config.toml
num_hidden_layers = 10
hidden_size = 96
n_experts = 8
experts_per_token = 1
d_expert = 128
d_shared_expert = 0
hidden_act = "swiglu"
moe_layers = [0, 1, 2, 3, 4, 5, 6, 7, 8, 9]
router_score = "sigmoid"
normalize_top_k = false
routed_scale = 1.0
balance_loss = 0.00407
balance_bias = false
scale_expert_input = true
init_std_router = 0.0255
lr_router = 0.000568
vocab_size = 11380
norm = "rmsnorm"
norm_eps = 1e-06
tie_word_embeddings = "early"
optimizer = "muon_variant"
learning_rate = 0.00232
beta1 = 0.95
max_grad_norm = 2.0
batch_tokens = [16384, 32768, 65536]
max_seq_len = 512
train_tokens = 265900000
max_steps = 7957
dataset = "wikipedia_en"
Below are experts of layer 2 (counted from 0) of a mixture-of-experts language model. Rows are named router (the router's row for the expert), gate (a neuron's input weights, with its number), up (a neuron's input weights, with its number) and show model dimensions 0-47. Each number is 500 + 25 x the weight over its row's rms, rounded and kept within 0 to 999. Numbers have three digits each.
Before each expert's rows: "mostly gets" lists some tokens that are sent to it at least half of the time. This comes from a sample of Wikipedia text that the model never trained on.

# expert 7
mostly gets: "0", "°", "E", "8", "′", "$"
router:508503523497459541488465493505508528510492475498527515520516549508540471480500519503513503522525531496503501523474502483517554468472485470534467
gate27:511494525518503485504508530542506529545479535476543488453490519506510494491480488506499549485493479499502541524514518476540469517506528493525483
up27:521517508475462497478491527536489497492492531481463476448489491478535456542494522479469460497473481515501514501508479503471463483485533515525478
gate28:484495499521522534525525500523443490528497498478530448479469495453521494468504527508492505488442524475491465483534513475446486463483497490513502
up28:510460516528497509548438460499523506489531512502483504516534507514533510494530550451513479495527528520526492495508493480495518500453510487497518
gate29:531532517485497495486536534474490506497464549476471473501540532473485519471535532508494531476506475499507482524491449467456522521522505501544436
up29:446486494514464503521484484509493550471535489503493541532500492506448531479487468468502477496518502521506525471448491518530478470500495522513506
gate30:525460564521488473539498490502485452515485509514545476508483526507461447521528494486505481501506502482529507506501511491497512532483472528467473
up30:532468532460506480478478502438492482485466493498555484498521512523521460467509516507486530529494515541479475492468485532527459502538500504480508
gate31:516491531532457476510483504511454490511465528485548462479510479538534502466487478493498511492554496482545466505481485488482459458486495567506500
up31:523523504505520491528447499495505490529465460481482489476512507504512476491474526485470557518493502517514517504494512471510442476492483481488507
gate32:496551503487520466526445515493503512499504504521524483503523542507549460504505489518511485492501489498504488529499501490500499523540512490480514
up32:475486477518485500521502508494509507497468476481509515480496447498516484494460505520487497501523443520478500474501511546521512486490507552515515
gate33:457515515497556497510493484547487481491503495491469492511514532521506486499457509476519532506470495501528467461545492516485471462505461481547513
up33:459514504511478520558496515535524465465497510495501509469509506447531524504451478529472490461483442519505512506503490478495510470514513462501505
gate34:542485495490453545498499481524499465509481475532503484476501531501478493497482516531538545494522509490488527466428465511527518495530551468473503
up34:518498519494510484488500545478507525577496549502503474499458475523524520504506478475518485486504474514479524509506502510502478582529492502479488
gate35:512492505498498473535499529532560568533487524511503466523494522526495489495453497536544486456511503488484475539566480481488531518491515491478463
up35:521472487511468510491504522520479508537457493486515530483543543514520522481514537482473471529508515494489506511510479521537486461501505497510498
gate36:457554542510483486506496508520509505552461512490519528482482486527484504521446521542522521474487485489499526441527456509476490473537469522520501
up36:506507512533506480528515536479463510493440488490509535500512508443498506479525472497461476506525476476520470564519487521504508536502499526493527
gate37:485530504525525468509465489500493533559498496515464526435491506516528556512521479523502484471539501490491485514550528468479492525471514515474483
up37:495477483494483501474487505505535564441504509552474490446496529487525506505499507482463495521518501542516498512509485514494500530517487466509485
gate38:510487499508462515517493540485540520515505514467524506457477505477476511502533503533479482494504516523489485448531473521475499500516478501517551
up38:485500484478513540522465507490537523475544482523530483498483457450528540514512501551479477502496492519479520491491498484498523487529543461489538
gate39:493487501475494508513493538488471557504497491555496511469459491505493522494501496495480543510507471521499497491491462519554502522458531502541490
up39:493460562539469428499472550504506470491459510494475507523514502526480513497488477498467496483518536475484559519508486476517521517509483545456494
gate40:527494540455529505510464537506500455508495497491518536494492494492501481539464474465511470465476531543446469514513487466501515520472516504485480
up40:514522531487459503510482465461468466512477521502485487497512462513458508512467501496515486486499511480523485502530516479473519492472485500482542
gate41:545511507499513499539467461491505529527501507518475484429490502453537503520513549469514550470484498516501515498517506484509531517511456467496481
up41:509449504485518482483488512521510495480512474467483490474520523518511544490520501467535507472485472509501457460474504544494500480513493557505495
gate42:473492525498490471492462495458513544507512488489487526529552484483526481516508479476461497521472538511528535491505512484502564538527497457479486
up42:486526478457480481486495535475502501488502494509502460485512449475492479540520527483509475529512470503467502491468492498488514543526481411506508
gate43:477521489531478517549519471515496530435510521498509510522542541478517546507567485475505509473518507522499504483504487515501510444468524479532539
up43:485496510493493535551491515541474503500511499471492491521496509437515489517493502477542467528518492471484522438469507474456541520494506524478508
gate44:483545517472509518480532474536519470468503519483479516519508550498481515502508475508523524427458493517526499504505463511482496543481513539516510
up44:501501500538504515536502487509495500507514477483516503496474517488498513484536515510500527491520558484483516464490524500522550569491494472493448
gate45:527517526512476509491496504535537500516500491560523493506490470497527522515542513483515488472509528507464495507499532523483430459512516519482491
up45:479508515531454542505514499508506537468507508484506563505484476481476487498490477505527496524500519454514508479552491486457511443497453499492509
gate46:489484493469496498524518491466538560495443489536512530489508556486553460500494478508522481480491504511514486495490503453496500527490480517524516
up46:547494528526471463485551490480492524516534517513502506503544461519496503492470511436490481511473481536526500449501530484527481502488489461452491
gate47:496478442497516506446445469501536502461513524518480480517480509427533510508475492511502498478520493488509509489532524511486485524553477486468489
up47:493592488512536466529533529531503506498514507497467505468498531535486492518533504511544509503463543517546493493479467506504500463474496514478520
gate48:480460528451522502502516502496513471482465508541485496488495487507493482541513487482526500527532497540509494509549483529511514464513467430476511
up48:549510524508515519490513525518528505554473552500476483499462463528519521484529482513523504553472518510524544491493536522484540515466503506468524
gate49:538464429472540492511477498480492503478490494564518526521542510485520490516528538472521499490478501496498520479507507534535469481513514458508541
up49:508537557558495474523503480548515521505550521488459456460488520468478522555502495510507490467504474524491528490493496479487526479477474501499480
gate50:505468487455513502495526490485498454465498455531494481530491528515492514481555506477498521485500485487458515509488472505499501543460501488469495
up50:470510527500488505511468490477513438522540517529514508503495567454518494534479495484482505500479523484534560473523521514474505485522509474526451
gate51:508469507518553525482519466513481472498499465495517477504560494491501524481508531524521474464464476451518479506546505513484520463494496510501551
up51:492492535528502440464493499554531556523494496486530482490553480490540474532456503470520494524501504492460464502501489518526467486515525533521477
gate52:513486462490538448514518448504490514436515490527504501497516523511529471511534490479537495481504495473508491493525484450478571471501490494475461
up52:463548469510485480455494487521453459549492461515497539490450538458465535487465444503484480515510543473512512474465483506486515501503501460498506
gate53:529486498526496494518526527531522474532461467515465452472476534484458485451541534532468487519519497496462503509475477538499457500494518487510499
up53:504518480509499513470511496541439481508513500493469518516475469446542517467566513495502500502488529502523498498452496529516468493513504486507529
gate54:536474460519459459519469503575493501470480548519493469476499526449511478523529497465528507513520441524530505510453486485517524515450542540475505
up54:514485427501458461529452473514515462503469496450507490520548483459494490545531467477491472495489506476478468496451454491517501504491528486489506
gate55:460517455496550508514482501516475527501525496485486495497464519526483518479531484542487475476504502471525512523495484491527510525513507538487507
up55:525463529511455510491476514501478470543560486547511494515494488516527492474490482518509548511512466478531470492465499501470548472487542513487472
gate56:453483515492515469486462489495467507491479517477464437476481475475532477521515505494533485515511476504496483488512516464523464548496489531518465
up56:510488502468483521511484509529582496500502497538494531539534533481505514532500477482500499460466478515514491479492474538513513468526519492463516
gate57:506498514528522507534520466508512527532518493506505524440519463472498530486538481479488480537525462510476487502539532497465538494508518493497475
up57:481506489494474469529466475499456513498476461510457529541488464487539471467509513504489466493478465509490513482513501524490551498494503492532532

# expert 2
mostly gets: "He ", "first ", "their ", "his ", "this ", "New "
router:525520521517490523481487504535478477505448540464447528491496541510488493487492506520501474535481464511496491498526514544541479516524538452519476
gate15:520518526530526541501474534471479483535472530547500523546475499503481489485502480522438542482487480523482474539504537459505481482490520503490473
up15:490459458504511472526472480475509459444523475506517515504499533504474514491545463491544496526491494533517502456460511501455528460517491529486471
gate16:473490504502503482531492510504538502509496464514540504496499487521520509509488507507537459520511546488508491530499488538531558473473465473497495
up16:544496474547482475504512479500500505514513508472504471478498500480460495494524455483471488492480492502533476506526472488443460524516437468523510
gate17:494532507541547551514494473514483438525505468494463505534474508481487491511523514518483517561496489570491503533489463493449530481452526500525466
up17:468479484509525495549524493524501515494482476476518459522465508495482458492475503533499488509496486496488525490429542499493450494504489506469523
gate18:520475495463482547505477542516455498492510490524554497514511489470479495493459476520494489484493532495478506475519518497508481514507513535479467
up18:514478484504515530441516518476481449471483511491520499530472489491457515483516506501507526545511512505510492476444522480489527469469503511512485
gate19:556501510485475524480486462506502509510518476463509500489494510488469511489471491511493452476478490462511501482474494547493509493474546475507505
up19:530564499475531530501486513504453458513507510456483485498497523527493477451516548474465503511518533511466479454501517474517528481502461481509501
gate20:477486490541485481508476495457503476522440460488522510501512510494447493458514501516504505509521477473445531522474506494517500479532458508478451
up20:477535510537503473520456448486510502477497487493493491507478476535478500468545544457514521519533470465494510475538490450506478498527487450469461
gate21:480481484514518473542463542524480516525524488506511539496492538510512484468505520475498462497523511562531510506460486529508523482505513519510511
up21:482450496523509501509522501464515512488480507479486530472500474520522503480506503462517518490517462498448529496466526501524506480503509471452512
gate22:486508470527522465466500533495523492541495484501454501504479500523480450489501536505486545509548476477468539531518486493512456536484469510485467
up22:504489569451523503523474478511502525506466475506488481449500497535468515474502514512567485518521495544500490478479479492497513493476535498487518
gate23:528524517496476527505482518476499493503477467521510543474478501476520494520488507505500488496481489472515514504479458479459514500515550558491519
up23:438440539475451477513504490521478503486535490498523486490513442489524492513472434514480504478494524504518494470516519515502472490491491500517455
gate24:525482494489497455471527509499460520488470495518499464538497455512492559509550491496505479508509522490464491491483548484519477491479515552486451
up24:535517518468539496464512525469500524463521538510532480502502516466501496488521483547538521490473484486476487526526477565506521506495513518470515
gate25:552560490487498451509537500508487510493529554490505513469482524502516482507500479507479498481452437493497540457481439531491544482530502495531482
up25:553495507493503483508531525469453456503493509468505470516514529471514505509483526543462504446532490509498501489524495555496483511499470519558466
gate26:485500470498455454455472491469473496492442474510522457521478469476483520486493474498499507525539508486473518526505533491506480520533511507542517
up26:471479467523484456497475501508541520535507451513472542496498502476539534488501511486519537463500509526519491539508489470526463446479473501498489
gate27:521507475477521523502482457466488508496443491512534513493467465522504486516522484508515490490514552488528522491464448522530509514469484435526509
up27:464489515444449509525521489490513508492514524460494489533484511480513532503452487473522475504482545465532525475471520536509450451475498492466503
gate28:485468458468501503484498516513488519522550539507531465468509501510476496505475468492539514534464537451519416477489561547541491515488491468477537
up28:527479477495498522484487449511495540509538480470498506514528478532524505550470460448549494476494497480526528481507507473488471506489503492518488
gate29:514468530496538512496518528475466493494506527491499507531487497530477473519501566476509498482486501455516491474493520462462506513513480502504500
up29:493495537518499532487503504491542492484523525521520471521475471518466518492469500511475541489508542517434499481502509455528450491554517475535511
gate30:499487507513507482509522508482502563514503491496473563469501523483494534528503510501518510496508518512517460508510506484435500533498475487488471
up30:521510531535511454478547535470523569479510459483479489491474482522518530500480528533531513460503470492469461534533528458522476498494482494474489
gate31:501507529449493472467461553499525531462481492504517500495533507472520512509490518531491502493522546557479494500501502540521473518496514512506495
up31:461503542466529522491499521474481533484506457493531499555513493538501542465462513526524493477491489517545544497471461523511485476526491520482521
gate32:533484530500494470512505527491490481495505526508528472503533536465481519504510472528530516498467500521506460464491536445524530513492502563504535
up32:498508471541475459483485473499487506489457502514482497537450506503493497512521482468502545530507456504452536486494458493504479486526492482515432
gate33:543456549489492550470522523450515499504458494486474473508459454468482516483537518460523502522524513483508447462449508511499516536496517463456487
up33:446556507506521483507528508574496506485513510544480495508509503494502469528526504496525490529513502496459472491445524526482486497496489511521487
gate34:500484497503529526510533532470471487457483514517531530496510533534501500503462486471489463457526482486480483507464456481462508476520458557460528
up34:506472523487517541476509519512478500501495502496546485476529485499488490493488493498500497464513463531527509506473523477526488533547515498467521
gate35:503480439483504480480486509495505528504530546525552545489562515452494475480492482519440511481496517512518458512513507485526542482472491505452510
up35:486494533493514507462516488457486475470518491522519505534483458473502523492535522508518490500520524459457531502479486549473510497503526500544482
gate36:485527530515533569504511517573524491506505509507481536459485496488432521491512472504490495515558499493506476509496509490519497530497517528507532
up36:497492556515506518483503506522519484535485530485505490512451501471470527503515540510561526518521499503496499490526516513487492490477500484510492
gate37:464485542490485486509480476519498483498487519487515529528508511502515536431488467501486555488486475486467511522481466487494471508518497551502497
up37:510447526470430531467428502496501469443472493523510500491497480522542526481470486520488496534491509507471478502521458497510441505532494541508515
gate38:479512450473508489502484531529482479520491486472491481464542511517506539524575502468476487494506481435489561515483514520481524469534492501530503
up38:525497533545518493478503483487503469468446507536506452501514541485479487505520522509503517540514511493469489522534505494517494510449537428520497
gate39:523496476473461510499499495454495442553445505479496467483484512537469533484506521506486484501554480443502495469475516463503475524517498439492472
up39:489490498471455464482515548504481526492492503489484496494470474451503481501457532514486505531515513546499500449545528488511472444503480525505510
gate40:495485472515478482500545519488524511490469507512463505469537524540477503470491466481464466502462500504503534493523473483488509451485473557471478
up40:508493512453542490525478510501492513542541524508488498505501528534502505469503520513500486499507498467496514524467457516487539535475517522531512
gate41:464487499493464509506483510539539482557513517497521536508519489509499493515448523478476546508524484470478477493511489474491460502522481454483480
up41:521556496519491470501504516528485511493510522503519544511482558518550474510517522471457471478515500486498511458497501519478515523476530503501459
gate42:505474491555499460495524511503523514526488482482507516521486504446507506494538503550494511537456509510481495514490491502496470504468537497521526
up42:533505507522546468473540501525512535485483513491502516499510487504496546498514517538524499532511513526500475514494540458482460512491494517526492
gate43:509487488505464467527499533498498507475480493471528484489479539435467480516454481498505492538516478465502532523520489461510497477553476499523550
up43:478516498547503465538489465515500503505462484507510501504529485528504491514463516490547505502502510511523512473511480495505468489508504529508538
gate44:511471486457480539512496512461486536505512522478505521479491504477513492543514480478439555485513501475464509463457491496484503490494458536491511
up44:506513491524499499488500550471477480488496486481465486530459502454465484531504492488478499506502473486484491517548558512524447549457528498496492
gate45:512502525493496535497499496525507454502518553503450480444512531489484507469506528518523490486519486520515473483491487519530490468462503477509478
up45:487514497553505513496525454554511473533506500499495570474522493535479515489485514523477514496532480547489503519473498516510449523458517504472497

# expert 4
mostly gets: "ed ", "ted ", "ated ", "ly ", "ers ", "\" "
router:536501484472499519511508498508503553477500511472488493498474539529539474504513500525535485498529490505498422509479553479539484483509496469517466
gate15:522483485481492501513501555466506512515496489531514500445531508493514505446484504490474555497486461530493473488481500499541499454502483504480542
up15:494431522510474464476546496518509535502499503502499479489523520534524498433504557507484515479497514519461534489491547495499474500551479477525555
gate16:502537498546511517514476500488484492524501487522525475520470509438512512534528478490498516533560486441504514543534489463532503505524502481460528
up16:481541478522530515499530494497485541520532508540493503474544463479519477525484530491515506486511497482543496522526488476502491512504505485508518
gate17:514469478458470524502495454498496518473449471503473495525479449489528503473481519493499452507494499452519538483485454526485512486454521514523516
up17:508490497511531474473458504515501531536537493494497486456479518529532524480547448499492541477478524500544505505486460473501464547469480461490532
gate18:519515474514462483533487471510530506541522457489526490508513484514487552475496475471494534504478481504518479478499499482467509497488547515501496
up18:444481474510514504487535484510516507456481556549505484478466511514474502483481489523485451458516509493508518513461510517469486530508479469486484
gate19:502480522472482550512509511474517509493509465505485515473454515510486493473475521489483517507542491553445516498522537475526486505524492462484505
up19:522525481522492546486526492499492487510505518516527484539484482495505541548530503497490496494531495496494527483538500485491482477576502541443499
gate20:526516493493493520498542484523530544529493507512492525487540455502478506472519523505457521517495487522539462529507431456508520506456518466463497
up20:487476513513482510538515484501508555493524483495485502526470480529445500507545444484450513480475479457526499518549512498551505487509488535527527
gate21:455479534510534531503520514504550511466495468537489508521473506558472431463491484501560508504497480484527497542493511484484515516529460530541490
up21:467490505529468494511475486500482451508507504516542498508493516528498494449512503486466513497528444469509493468475477492546515484483532515484509
gate22:517467455465512466558485469577520484537481548468476499515513528540506490473542479473534474530476480477469467510505502486514531500497486554509509
up22:479469457475482508543497539487499508495531518527452509519461499543491531515470504505529548473489520452482491460491519515476526468507513486503479
gate23:510500529505517513509522533530538524523525491536471513439494496512471514496472455524470509518497491541515470496475503494528486511519497537490487
up23:517493487486501504498493441462523472498500497495499511530500488525499485493509518479513484477483520496498503492506463516513492487489490482517514
gate24:565479473527549503528475533524494461487474472501500543508486489495520452520550463522480508482504475506467494493459513522528456497504474510512491
up24:497485505475486529514492493498493463493513490479501457538492522519542507503495476503496457458463504487451540488547504462533522480479450481492508
gate25:508498497487511473502525479506481503477504524486476536478505483485516471519490504479533474490511540534478510540497490477516505492521541493520487
up25:536484518500493503504512507535496544477508516493534515460504532449494521480519508468506525474465540495501485551516538513525471448468518505465522
gate26:436474514501481522463485505503478515445489485528470529470454488502464518527519516440507469526502490523489498504496531496488474441548475508498540
up26:487524557504509445507531525494468468482540521522472480470463463477498491469487510488523522481462517511511491488550489479518486466511481510531485
gate27:515487463512496498485473515489469481511499450479558498491490469470522447464459487499476533483539501448483534496530514508486481509522502552476521
up27:541528522503540476478537492489502480495494464524475485482470521470456461508518468485498501501468510515521492507477502485504522495454502521492565
gate28:510528480449475494513514499525526497514514494497498487484494498486498470504498502497515536455481489493498460523506446451506496516486484502510501
up28:463511499513501484438502505522510509503508515496488489500484492473498524476492480538470507514523502538518456544508498534516482482463491518534526
gate29:525519518484460513495488524475506500519483554514501511499501477480493463526487505513485514527544522526515469534519504528502497459456493519535466
up29:511497544526499492451509556488517537550524492520484516503505527491490539526517527454486528479530519466536543496519521525440497496532526486502483
gate30:541469493494510487447442499506505520487516482521492540495497518528490469480484531462556482514516508515516493486504521511549500507497479469505532
up30:542520484494497521479504470525473510535554503503509445485493510481495487523522480448540529511450496528503508503495496475467528493481506483470472
gate31:533472458488536474476483510504492527466492484507502470529462491506482451499489541505467517538486509500497531529472547476520482453505508476525502
up31:450517543469475505492551523509470544502510502495532472536526483468482489487485511549467500536492551479520499484497507472506538521521544477477509
gate32:493487554516502499500499496501500485444530459517486519514500479479510457517494481503486472536564512511497481492488559481464518501465520536515486
up32:524510530502522519537480510487466514508527501503484473495524464499502511455507498521466527505483466503533479520562456513511524521481499455488564
gate33:492507530479493509466497496513494499489507524511496525486520468483466499493521479495479486491488538479563518554540533492505508492512496520495472
up33:478497488487474473513476508532518475481522469497484470518502458501502501473512502495432490544452503496472455506499502503543500467488451478511511
gate34:501539456486482497550489512519501503510520502535498481477543535486497473473526516460495477474503536446507450530504486531491505500530473496495486
up34:539468512485467513518507498491471468493504458484493483479443509479495532522457503480493515548520505560494530518485495531545502512501487500509518
gate35:518483509533537454500533493521500505461521528465471471506508492495481457537475501524483501505489515480555469486468485442483483512497482498446479
up35:485502526488553456492538463503451530494509487492491462463535481526523514520496515500496506512483502511477470465486487463499548517485503504490515
gate36:541481494469537517510479495487503470490502525471545490460503471490511513500493511507513502513469553457492461491506519508526508472485470516461519
up36:542506532492476484458521480542474472513515496501494470512499463505504526502505473495543491485508557505482540504515454460486504512488526487543479
gate37:543498515486511512496490539506474468489548487448485478489515531530516498517509487542501515485472484524494450475530521505520512485466454482505518
up37:493461478501538487537491490534545475478522556530531494510468479514493480500445533526511572482487491512514488525474497509500483464523531535522491
gate38:511474506505510505485561502494527498500501546502512487469523509517498487506487524509513508482506507462516506501502502521496526435470470465491509
up38:480498484472453513528501498508538500512500546479520510475496519521527479517474477512494515464507454465484471547462538474524470510521493521439527
gate39:520498501485467513454459494495502535494471528473477526517509483502526482483515516473503479496504478501508535497459484508491531536513510489560499
up39:527557500494470495462495507460495443513507540464486515528512485445465505514509511500490459494530514494503518485492466516515532486485471491523471
gate40:509469493503468485525537475502482511508516536507498486474531440507525527474522461511500491457503495511548482500530474521499505524476517480522515
up40:516514525490499519520518461496450458508515479494509465534520503505516518546486512457477509506507505462515565489503510493504480526519487495454471
gate41:492507498495520487533507545504490493510491508502488514540482527550508535516460489531540460447517481487483500482487478526506482481475482515531442
up41:478519487518550515528508473502520530521501516474472529461525504505492497513458470526500454507510499515481477478489502502463458494535526426524467
gate42:513484505482493486453533499528519476475540511475523493548488490533490484486482467502497516482551520519506516532500490508504465497498538521455496
up42:465485527524519479546484513481510525532481470537534528493491508504465568502527453501528539483523495490519485522474521522499473524489525486521546
gate43:522503469511528510546501521450482530465543483474459514489502511530461490497531523465465553494484493511544495492522495516470518517515505542500473
up43:507519505518514510515521530456489457474476501481517532519516510524452484465499449528467520467460475513512474524517449518463496474502517505482485
gate44:501484514538501522468488528497506548505488482472454504486504494502514525481505447490448513535477493469497515501508517470470462544513559482496463
up44:530494503462535454482471494497498503515523518489515539536511472531514496544458501490493477474459498511509495471457515519547474468519478491499483
gate45:492491516529482513500538463514486509496511564490486510482500466482492495513493491566496513567510501520504494512459519519441479527504525508491484
up45:503475477506510489500489518495463514438533468536493515513527495505516536488571505437478480495521471470488533483505522536492467492538521489523489

# expert 6
mostly gets: "Ch", "Re", "Ar", "Par", "Un", "Bar"
router:527536477499490545505483506524495493481468524460486504542481502529492464524549485580496506489439509515516485530494508470501501508520534500486474
gate15:520535554497539446516481503474512494461531487475514516508539524539470475549494505508547487445509510446493513515499507476510520497463525479470519
up15:472478484484498457471515476541499569498513528495483553486527529516483529499501478494475507494464485508509485472497474480492511468500503540529507
gate16:526521463465515494489510496500472473474532506518515503483481503497480526511533516457538523477498504436535544485505480461478443519530455523473490
up16:500479522502492523514516498480544474521449523534517492529511482493547490497494470512493511518503493535553509491471534466512515484503514467469490
gate17:520532528509507471526474503499485544459531512524474521523508502466512471489485516488464512493507518539482511455525494550482497526536470535546469
up17:498501487525464565480505491488510531516505565480474519467501513542443544523470511508498515481512509533541496490505471482509478511525472501555489
gate18:491499497495524513510470498466469487508506437500532485513525440512507493451467529483505487528502494485544508491533541489523505502508507472509485
up18:504496489525507503506515459492519535517529494513470557509498498471485527489476445512476505454471463512545540453505482521535463473483476494467524
gate19:541460486471447478504499473517488521521511485492476474498536486519533508513516524446469475516478480529586494489506493513506493488501482477507430
up19:480505509457527494500514496544480466536483493494490488512531525540495451543447519492479514474532524437503490494500494470471500529471517500508510
gate20:449491485486466503532472478530491487498542495506507524547518517481444516483473502474515522518498476496462526460524556481443514482509496482481500
up20:532500536515511519462488514501485513491498505565516501496425470476499474473468532508487491477537486478474468526479509499486502546520507525495502
gate21:536527478464496476494490477496492513462459474485516486482474526493516495534512522544456467485494519496494472531478534509462505497496509472475538
up21:522525513458487490528485529480502494499466482467479535508454487512499513505538507502512493502496493498522538501471513540521479502548499513469491
gate22:483517468499482525475474513522548462477511520508481490520464505484527525513468542488534462517480503490530528507520457517434503513521501537496525
up22:474526510470490504504487519489511459498474494474497529491489483514473482528504473490510507520475472507505523440486449457482512520486508505485503
gate23:474503476483466507511465517504517511522504495462485466472499492490510474506473456512530489476503500509509468554514489485547522506491486462483509
up23:492549509482476490507521514489517481527540519502510507529473512513457466502455520512492496448520531499550502516477477464492533531515514472510491
gate24:504499513481494567481488547522501493496520463483494514484521552516485461511489520446494506582527487501526527464536520496514498525549542476461476
up24:505492540540497481545474468469490513491523502439483476548510478521534498503515516498460477496506505534514494500490508545473492500509504502462546
gate25:478463512521503457531525524459539496536489488497524482532513499522470517491502509489438538535499490490541539487537463510497493553498513441493531
up25:457503467507496484501476469527554544507495512517505489526468465489534520535531482528491493474488479527514500505523554509495467464551519525488500
gate26:510515565460503497496504468482543520489491570519507512478519508478482511509490487483543499512493521505529510506510503517500512503504460556452507
up26:488518432494476485509493508488484518499516486482511475559496536512484473498511489544487495474467477505498483519521545473513504497487509430516528
gate27:516508465535513499476513491501517481523475464484480454494509463520481513520488466537528479499469539495508484503447508482528533511516515471496516
up27:474487483502499459498479537570502495489485531438488483518530501500496504486493505511504475521487493526517467519498507477495488451480493530484493
gate28:505460457461482507516455510508533514556510522521452483520536507487527494490464490492477520450489501538442490488476475488516497492496535555492496
up28:513483494501467480477509460441480521461489521508502496518494519462494481495554514476539498512521506518518524506493514536549531514492456521519527
gate29:496473482497503482479491472523480455525467486455482495468478508482518515456465484455479478508481488461473510545526510487485509537520545482479461
up29:485500513463534475518473508462528506499524470492545514463529501531541496480484514539536461501489522491508482548485483462530523465511518512489514
gate30:478497462532449495547503494486498485544425464492512471461491449500500555505457500474476487513501470483482508511502485530483526484491526498493461
up30:488441512510454504501473466506529484535475516530460474487533463454488537443480523458468472506497493506537487500506442518498522529500489505528486
gate31:479510490485502499517504476504502480529474472512500521479482545480551532558488525489522495498509512507507546522482508479502498501533512451464491
up31:481494530525505474486446485535463486466507492520502530495498457479477515504531501500471547512526524522497467509522533498489473507460505501514524
gate32:473477497488490512525522488526497518512493460517481479481489506539534531480486466537481526503517483504528463453535485466495525487492503550486535
up32:517553474498474471502478474569464482501524464546491503476499488481511482495540474533495475490497517535557471486520532482504489480460509517460468
gate33:481462492502458468497506481509518474475447527511477521532503475460476517495511505503518501466512507480466544521537546511467501478500475519478520
up33:551486476468477501499466502518528507540486480462501454499494525503525496512517479451508477495477452512522486520492464513537487479491523514538477
gate34:508520458495473500473520495492522505480487566514508479500475505487530448549470536514494465518472528529478476554473513454508478468537506492505498
up34:507454470516497477520531490497497487463500484493512521535466477521509522471500487492524483434464493491474427520471494481496504480533495474528532
gate35:507517473486452454496478486484526509532519500478507485491483499480490457505509468526527451528494468543524494503513488440491518527514508514497473
up35:529517475510486476513458516478500520491528493483510501512527527505515516518469504505541501520529472555509509536558516485487499545489515490487491
gate36:495506508513533454490489436482512493524503499477504500510532551487493514495505525456499483508529499426515519497539517523490476531507488548511523
up36:475501465458481487518487440483483496501483527485474489519474493495481471525508512471497494454543505461493549470509521458474467530488470518487529
gate37:499521499462464523486510475510460524482552508526484519502496505481489459543496502467561539548500526527540492497477484467472526476496511517472476
up37:504523522443494464515522472478505516506547542510474494494503541454521496493507477501522519503543464524513511474486532528478551511458502516519490
gate38:485483460490517455490532459483495485537531537443512466501493527500519510494471506464490466525460502501518470458506501522521487498439466505531508
up38:538523504508486480516441480552518518543516513490515481488488552478483508525544499478495495505502468490515522500474537505501495512461467502508532
gate39:498482515477525488465524479479493523505480460473468512513516500495516534519476492521504522502487486553488496517539553494499455484492485533460521
up39:506493504513504494527454456513526497467503480540489510534496505527554526512545461529491490512511519533523500506484507529589534527488522527534507
gate40:497521524534516465501489529506519456518503500462495528480507466506537497473483496506510496476566479523517538489540499510504461487528502477492483
up40:463574472550493499532494543493503511490499515451496454542525481510517514524493473514516506494519507497490500471511539521514449503489472486472449
gate41:531505484526520532506510451522472449519489536494531473483532511525497531522525519520483485527533475491441539528472488551498496510495485484516462
up41:491530521513470536515494456514452580506535469546501495486469525437505518489487496505470500497467478487532484480531472497502503527468486475506492
gate42:533509501511516448526472488515515525528495488520538518474508462513478480515527525491484516501510559488477529518514519497522522482473513537543537
up42:512499518503485535488488515500467521473480529534484478521463491486498490499547508514511493531442477501495458532482497512529499469501490489500499
gate43:492488489488455456486533479500536542533498493480484536471493492479518472507515493535473486483491509496460502500511524455522499520496507491507477
up43:515473497461506468536485496497497499545473521477490488481502540471475496502494447485515485466537534532495520490464448479515478507525491501498484
gate44:492475439468467438530482510552479489509516548512492475495493530519520469512507524489487543529514483469504449481496452517456481507525523492540502
up44:517442500531491469515495526481515520511479514540510502467461530440520520520474512507484528491525452460488476495492461462467482551507506475510538
gate45:474497516526542485506479462505459512502524501462533514487510506470523529450525513465492503491513482489466492468540483490506511484494493524441524
up45:530520507518538536500461462481496532500521488493482521474495489481506512447522520467483516491522507499466530485518496536466510491511531495509497